{
  "num_hidden_layers": 9,
  "hidden_size": 768,
  "n_experts": 16,
  "experts_per_token": 1,
  "d_shared_expert": 0,
  "hidden_act": "squared_relu",
  "routed_scale": 4.83,
  "balance_loss": 0.00207,
  "lr_router": 0.000621,
  "norm": "rmsnorm",
  "norm_eps": 1e-06,
  "learning_rate": 0.00173,
  "beta2": 0.98,
  "batch_tokens": [65536, 131072, 196608]
}
Below are experts of layer 6 (counted from 0) of a mixture-of-experts language model. Rows are named router (the router's row for the expert), up (a neuron's input weights, with its number), down (a neuron's output weights, with its number) and show model dimensions 384-479. Each number is 500 + 25 x the weight over its row's rms, rounded and kept within 0 to 999. Numbers have three digits each.
After each expert's rows: "gets" lists some tokens that make up at least twice as much of what it gets as of all text. This comes from a sample of Wikipedia text that the model never trained on. Tokens count by the router's weight.

# expert 13
router:501540524533473515534492447524479524480525464515495462480526509498508530535485465526515527552507497481486472503515485489534472502514461521507538459541539535510462457500497535483545486496492518529527526562526516492470511525503496487501472510491527493502512486523527502492464466492504502458
up11:484517505511466511486547484485498519513544495518519497455538515500533467526536481502493479551497510493529538494491540491492518489520498478549484510499528512510458464453520462463536507453530496500502525447459486501457509523497498499484507513524470524503518488481487488490478500472488509534
down11:516505480529507509474487475548480468489502535490532500514547455471508506496490475482498515496520494495554501520488504505489482496498532496497493467460535448466496511511492476463478516512529523522528485478475501479488531490502469511494538466506492485511489524502536560455486478500474492519
up12:485511497507494517496444511541515505497479515504498543517507537513491528469494471511473475535505496459542531511518500551455481493499525471584501497510459475471505480497518515495513475518521498497511496537498473493485466485457511527469507466514518507525526526527554515501485482514493504519
down12:523494522459504462465546469470460507504465467488529530480514523542502492476493504528553527515493526478537509502480497509518523501496515507508496523479473547500514522511511479494487466509515511459551534482500494501507493494462515526496456489491487518467515467486504525521561505494526479561
up13:512506520504536462485528492484496524506523460479495508489531492457498547518535473536531514554533469518510465502500455513487507555510458541551492480534501481442533487490499529521499536506515554485488534505484539500477488508490509470460538479517482450519485516548490520465483515464496532505
down13:502487512485491504509505543511530493510549503510503480503531533565521481446517474511530493483517503493519520464520471511507502524521475543449482492495477481522481434513469488527523522515539495538474515475513481500500463484534507505486492493545469520494486512493487507546505465494479476478
up14:509528472527518524494547508490524512534525557547553462496510510434527525494489476505538456474461521477525517486503516468516463490519485469523501472468514476499487519546456461472484500518522457489478540543497448502470478486500477504460495487498495451528469514503514480500471552509497477516
down14:550485526513499447484493469514519531538528503506467519492473496492531515533500535465484477486466473532495498487491520505432470539498440501492491511511456559476524468532485476487494491466455487455516490496462510556477500440476462523501477488551497510519526511525498546490497485506485476487
up15:458480478486461502526506486468466484495498531475491515485504494517463474518467493472480552516483515523486456503475491490542523481497521463447475503438529485485545487507532506470522497495500508484500512487517507535469508506466481475519491529491510489526491493536516558471428493486480518536
down15:492515467472479525488509478485531467475510516543466490517509503495480490523489493512492493498504494493470493490502459489499519479502469465479530525491498501520517480491512490496521554502489480545515513488514494531483512493481489496516474449437514509515488525470482501513459526497497549501
gets: "3", "1", "6", "4", "5", "2"

# expert 6
router:483542485526487477493482536531518502527492439509474547521474490511470491456501486515489440494522506507515502468508508479458498462502524517481500516492494485478491504489511470528467492481527534557482469514491535511497493490493532454508491547473500483464510503490514508540566497505479485485
up11:498529450505494485537512479504489513530531485481473501453470533481490504547508517520528501479466514458516498495515459529538510452512516453547474490483501534512442506419480473497485491495493473497494488454516484524490495520509441493533550491477517492524521487527515563486498475456505488477
down11:499514458460506497476546541526512479496504492469526526483509485517518477475531483509496467475522467483534516481510513505540525533455512535508471528543496571491504515526473510529479451493508499515510508518524487509507489460467490513519483483490492478508474486489496498500502511528465478506
up12:495498511505489477521490553525462476472452506491487534502501517498504509500464509511510490459480442467534525511495457508501520520536530519503521455503516471519519522520484488524528475461509503461482496512508460504495483551462489523504556507496525499486544506506471491452473507552479466482
down12:527556503510472519510500503507467482478452509521559520530474514490496486503490520449517492496506473526483466511525514490477492503480461483549508477493557504439502494513474513535481481501494498516501462489506557542476536505495498522507542489480497579502516500523510481468492509530477459482
up13:500490435504466528497481498507471525478499486483515519486492477473490465490494468478517481509525451502503498508458510487466482500499504483496473490520452509534481483493481543490534490520482469479471507488530499488510491514452536499501536462533517480489523557489485491476542510479506525503
down13:547532535501490511482490511491487516533490483546483486487534526506516485469457503544473497507512485493538465534502584498523495493492503491466505500480544501495498459501480509529493500505511531478496483514522504474518499482482538517511483524557505490523498489484513506517487520517553541527
up14:520480478501537489496521505566487500517476488498512520505525517516488494490553519521485504489531519542523493487517514493499494512497500505454516508470513484457517490455465522512485510550493483532523491530493492523529426538528497555506491520497498450524482489542519494482533511508494486462
down14:497468455523484489539514501550506515517513440508464509455487502536509503482511501541528461508557499532494471454529487523462521494494509521515519507523465530502493515476501501473495527522457476490487487525502557516460488532481515506515496520492511496474536532515441506495461508477523475448
up15:447487489529541510462495481529507463504522493507491497495471508545505518514522520504500531559507468520510497475481543459545477504516493473502524503530493470453457453510519514513503508461511509509442529482499471549506461485510509500479548502539462500469487515522537500488484487540474532455
down15:508458495458514522505522515498517483494501518497507521545470480496479481496501535483497511447491503488503480462511526506478534502482493493497503502566492508500478467489514489505507439521475511490512552501499456520484536488506493480569489448541500505497494517517514498472469497498517465488
gets: "\n", " |", "| ", " |  |", "|", "-"

# expert 11
router:469491490490483494485489479491479498467502503513525478459524541468523514467531509532533504522452528499486504489476530522488488516480489446509493516485502548480486475525504516473504479449481486483498480468519523526472468519468450550500479520522487503524482503524495446482503524499494536469
up11:515491506530535501490481501488474496494515475470530498526512517504450527478502487545507556509493495562472469463464497497472499480530563541496490527512525503509500505491498490506462559506517518488483502526535502490497478507526523498486498455492465549494506532455473484523489520479542542523
down11:524535551465439574518472526487458505541549503529479505507522502536502552487473561470494524532524485484524552491508487506478468521505475524496477492506479490509488513495523493523509536477489498497483533484528482464470511521528528492506506451520508494483497513515471528518493492476493468527
up12:513554519478546510488510489461483503503568503514480461537532494505472543532475466470515463484471537511506503484468491472492518519496508442517479513485522529468465496496448508528537491484526492549510439498509481494533467479514530502532504534528483517498498479511498492492497511538534509474
down12:518550517516465511525520509468506508505481501513529483499508556520488494491437508477482497530475473497554482489458514518494475453463504508512520503450498506467472469529507491492508456492488500522497476505495497521470493471468480488507478500559479459493478514496499480477477459534500486527
up13:548444447502510493491457489476491473529463504513503467488520470480495532526534500519508469563514506477495505495535442523490498499488483476457470535473470513514478507494462494503498490506459490517527552458446519493511477515535500525520465520517523518527457550462488528475530491500501501558
down13:487515519512478502483559486528497490487475523484500506512540493476507489483484509495481521451530490441518493533494498484474514498520492499533503474495501506519456507464533519521450506519515525517524503523520513508491477524556498527501508490490478521521524506529524460501486547541493469480
up14:479500507523540482523513485484438501557535532543461529497529506510484541486504473506508515517477423478493495490502509491513495519530514500517465456499473516497500520486466511504547533518512486489497530522465469506492503485495522470457510438494512476500499511483554473545481473486535476517
down14:547512562501549470507512471510513454495477516500451537537485458514495510505497498499528542499492499487452488445525478513456470487516525553494536496497509491471529512503523544466490474476504459502513518516481505521481477489472465474532453465525487513485499493492498546523496481494512514515
up15:466498481499495524534517513492510536520509489483516511503480505519486520500490486540499512490446476506514510479470462521534484513501497522486514479476520513526512487499468532527547504539503464503500514478494488463537526473522508477507522481499528533493511512473514535483514497492441515533
down15:520505491505502544468509502486476478466482510498481486474494503506536499540498485477572502475540483481521517529482500463504532514522470510495507529487493476522507503478535508524516462537522521515492492534505489502516498466534484450500507490542480464498483530490496459493467520550482482503
gets: " was", " is", " were", " are", " and", " to be"

# expert 1
router:493520504523514468486498473525487526497518510511521494449470524506517502469504510510506506575565494490528506471529491472514504517457506496555493525533517491537466538485556475498541524532461462485484522461470468498516512483514494488490562497526478524489497488491452478491456493535526471508
up11:517534501535523485524472511456490468502489493490497469530477526492520522529438489503501485493498515533500503497507498500487544502479475469483499475516512481521532478494488471478509465494553461504511529504492502505470497506498548494473498510515500520526491413495504466486480511510526523514
down11:506521518507513513507494513513506544509484491529487528474504514522496493492520421512500458516446479462516546523479463476548494500492472483496487491497494478483528513547503488521533508492507472484527516501501528468485523521547493535531505485531475525453461491518482485525490489493485501583
up12:505503459495447496492535518474494502523515502478549543475503493499505523465508536500486475531478525468522535479504550498482467497514459519486512507500510440510525512496509459468515531512511471486493507475532472493532519508497512541509486520517483500565562441465489487491491515513493487511
down12:497472505484526499503484519504475441544508495531529520527495523475506530492512487489513519477472478492538495510494485515479534498533513497497472521519497496506499485551490521513507481513510477485468475512507517494511492496504535473503451474520496503516464499538499480502511481521512503470
up13:487507511500489493521448527489495491508491451535503531488512484466513490528516487462529476501507507501489496466448497501466478460486447480486503527530496531505495494466491497515527532539517477502494452488492455490514474477450468469534476495464478487499487477472498496492562516447493505468
down13:499500525483479489548495511518497495472473511509551501515515473478494506504506499503490533487488481490494499489540498545537521486501471476498510518555490532528498488509517473525516467478492487454455516480527472480533519512472509521496520502481474511497517547526479508484520523498481476487
up14:500521518458485514473520487470484519526488485458449480499496518490542484494450489451498480489493432477545477509506515483497494536507499472471491498511517479499472516495491528495484501506516513540533536585456489539498532451478534508531499516523518511558480425466487485531498516501492507493
down14:520471531506483498487521485480466492466476496521496490544530459480538509476473467489484459538517459531483520502552460564559495519533479501493513462505523466497477498468478451523523450507491522520450501520455478517492504508546499514511524536522499540508492498473524566474497519460511530527
up15:496550500470529543544531503503496471499498501505517537510542488483495491499489502478501497487474514476486511510510498484529529493496475536509520502540510533518512502553511461510508493512469535500505519521484506492568482528497524502509494509531478494487483500488485498495493488560468507514
down15:497507467497531468510485542482518496512467486477522499475489504528490514487483483484510506487480499525490492537532499524480501434499482466498509493452467532500450530482448475507471473480466450518503496496528471463495467476522497516446502554510512469486462462499497514494521471522470501484
gets: " | ", ",", "0", "% | ", " (", "000"

# expert 4
router:563462494475503499497475501469503486556552511492483509482539516515480507536476474498468475489511525492477511520509485468474472445517525472486508517467473483525550476494488503527525491524539503501483447541494482515458510501506531490514479494457491495472477526474446564485533488527535495521
up11:495482497545474468538525489461479517482534488493515486497531509536444496509491503473498473487505487488505526500508549459513476469514487492479507524469503495517506486510496454500491478499515536527500525482492492506515477486509526494450500488498517506559533469535505518511512524527479529544
down11:497526519468545484480473500503533536486533526453468546480552507480497508468492537510547507467466483489476476530479481486528468486469480466546478528511523477513537522489491508569541452543451504517469521558512479510481535500551505518511479474477470529468517492512496548463482481492499502508
up12:493540521487468496508504500485470519496492475447514516510536486490455492538505502495566439480533536486520503497518503460484517489521484529503468482450515537514463495487514471511484528498524489500494535507498490507533516510502501510475504527492488526500510488539462547494506486453472471467
down12:494482504490507506515498537491479504492460487512526537549491533490460509503502490500550444456508502471527468485480511480496534487483541475514540461515556461495424512503475498497532512517517479510522524473482532480462536514512502454487505530494466539506488489482458539495524495515474525514
up13:512523533523485516500521455486503495539487520490476499537509469502464446479487493467541472492507489420511488467533495526491457494488530470500474479492536501465521529484490516521495468505506472514470499485488503454531486547480540521454514496506497516473491530470473528500449505498525478526
down13:518492544482483537463488483514498519503499494485470517559487501513448438512505521436483483469500523502529492515501485495512505528524501507492483460518542491510507466491457476519536471461478512515534498466483504517504505552507471490472519508502491451488467498526497493456509487508522438486
up14:487518469481495495486468477494491524500514488516483465500509491494498497551517487543511467490514479502473481490475531505515512490498547497542469483542486511489495494484522468501540459514488502510479463533487499490479501499489530465493493476482469518496489482516536475540473546531473502505
down14:513480485485505509522501472475517473524523461524541485508496473482506521496529549496516448546519481544548459515510546490506516483488531501488484516492523496493524519485452505541511454494471521555515536497484545549494472523504505487487474493478444504486462540490495522533480494457494485474
up15:506523494502508528519507504489525466474518484506474478527541500515510468522512492522492499467472527500521503492505461503532483498503510489509474475498483497465549477495472462537466481478514474521507529511515477561461473527496454470480482474476505534449534517514482523464548469531483472508
down15:467508482505513479527527494528496519499525498475504522476527532494507474499505494516454470506488501509501540505497498528501497509487512475523495509490530492512490520481501487513456526521490450491522462607489528464468478499494483510502486464470520519488510506474459516439515522515452475507
gets: "\n\n", " =", "=", " is a", ") =", ") is a"

# expert 12
router:525514483540503510501487490498518486526541471476545469483525521547483539505487478445498523475512469450513514522512482506507490513537510542520513492471515488517550540550526516524546505521489517545527511511503515494517467494467484475517519457543474508539508500557503517505530495478473542486
up11:458485478459480515497507475502480496490515546490502466538462509473508485456540446453474503561541489459499479456515476523482460486516496451520510522460536498498484510499458497500496496486500473512439502483504457505475527521486511475509496490488491484518496484504471514467457492486456516506
down11:542517494509522467490460526486498505530551485500487511548545515510511535522509484496474515493472498498482490525483490535488517434506522426524494506498480492478510512536441522512510483510481518515509533540505511491523472541529499501550475509474481495489537509468484468525518470555460504485
up12:530504512509507480502536495504501550517482510522472509507507526495503478490507511465507487484521486493522509494485521497481524564521474487501481531502502500527555494507474515496426493536470492423458512538500443476485486523489509453520528437496483510536518502520509477490485527503508492506
down12:484524457494480493516496479488502533506486513479490510469500517460503533469451492498514511512525519506509500464494549485479478524491499492499502469521527463480509515476510541518527483487527529465534480507511536481481510490547491478476482523529480544485546512499566522489471546463559513495
up13:498481519471495529489492524492462571475519482490485494497507490528511472491494481522522499495467506542483485521498471495547467482536474544516495469502527541549504510499493448491543440535506498467540464492474507511465528535528496473479445504497513469477481481495454516512505520525494514520
down13:532491516485491460480520521514508501522515484547466533450466490469519477456542494464475505539515499510488529460487483508496542507459482479501502502482528470469554522510490528520480455535511512519463494477477506499508505525506491481543532505517455529520453521524521549532502529488501499515
up14:479496503490526501494492522490504510491507484463491497492508533531490489467492493524520482525459557485514467506521508452480491506523471459498569518496480546499517491514515484480504521501523465548482461469483506490485538443494488486457492529514548533498525472502498496463488519476552524444
down14:502468501530520478485510501480505503516541502511514538517461502509510465554481481494489480477454472492514512511516521487500521540499534533510525518469528474529500518466517531506479500535493526501535536470501531513485520500483510476529500515522502513496510475527461513518509482566468505502
up15:509483537456549454482492486503497501458521525542513509496485481539449495459470492536517463525518508482477479468522498543504501478525492480493467517457508487489508484506484510498515501509470535497518525514494501528476485512549561451490484510511515483509514511468494492492494530476537500454
down15:519513461484480523521498488473469478504505498496502481542505484481501522467503503499476504506512493513524518515506486506483517500509492546506472544506512489492514483481480545499524556505468518503494496516499496518482486509487512469475563506510493505519514511512498485519445542494527504494
gets: "2", "1", ", ", "–", " in ", "| "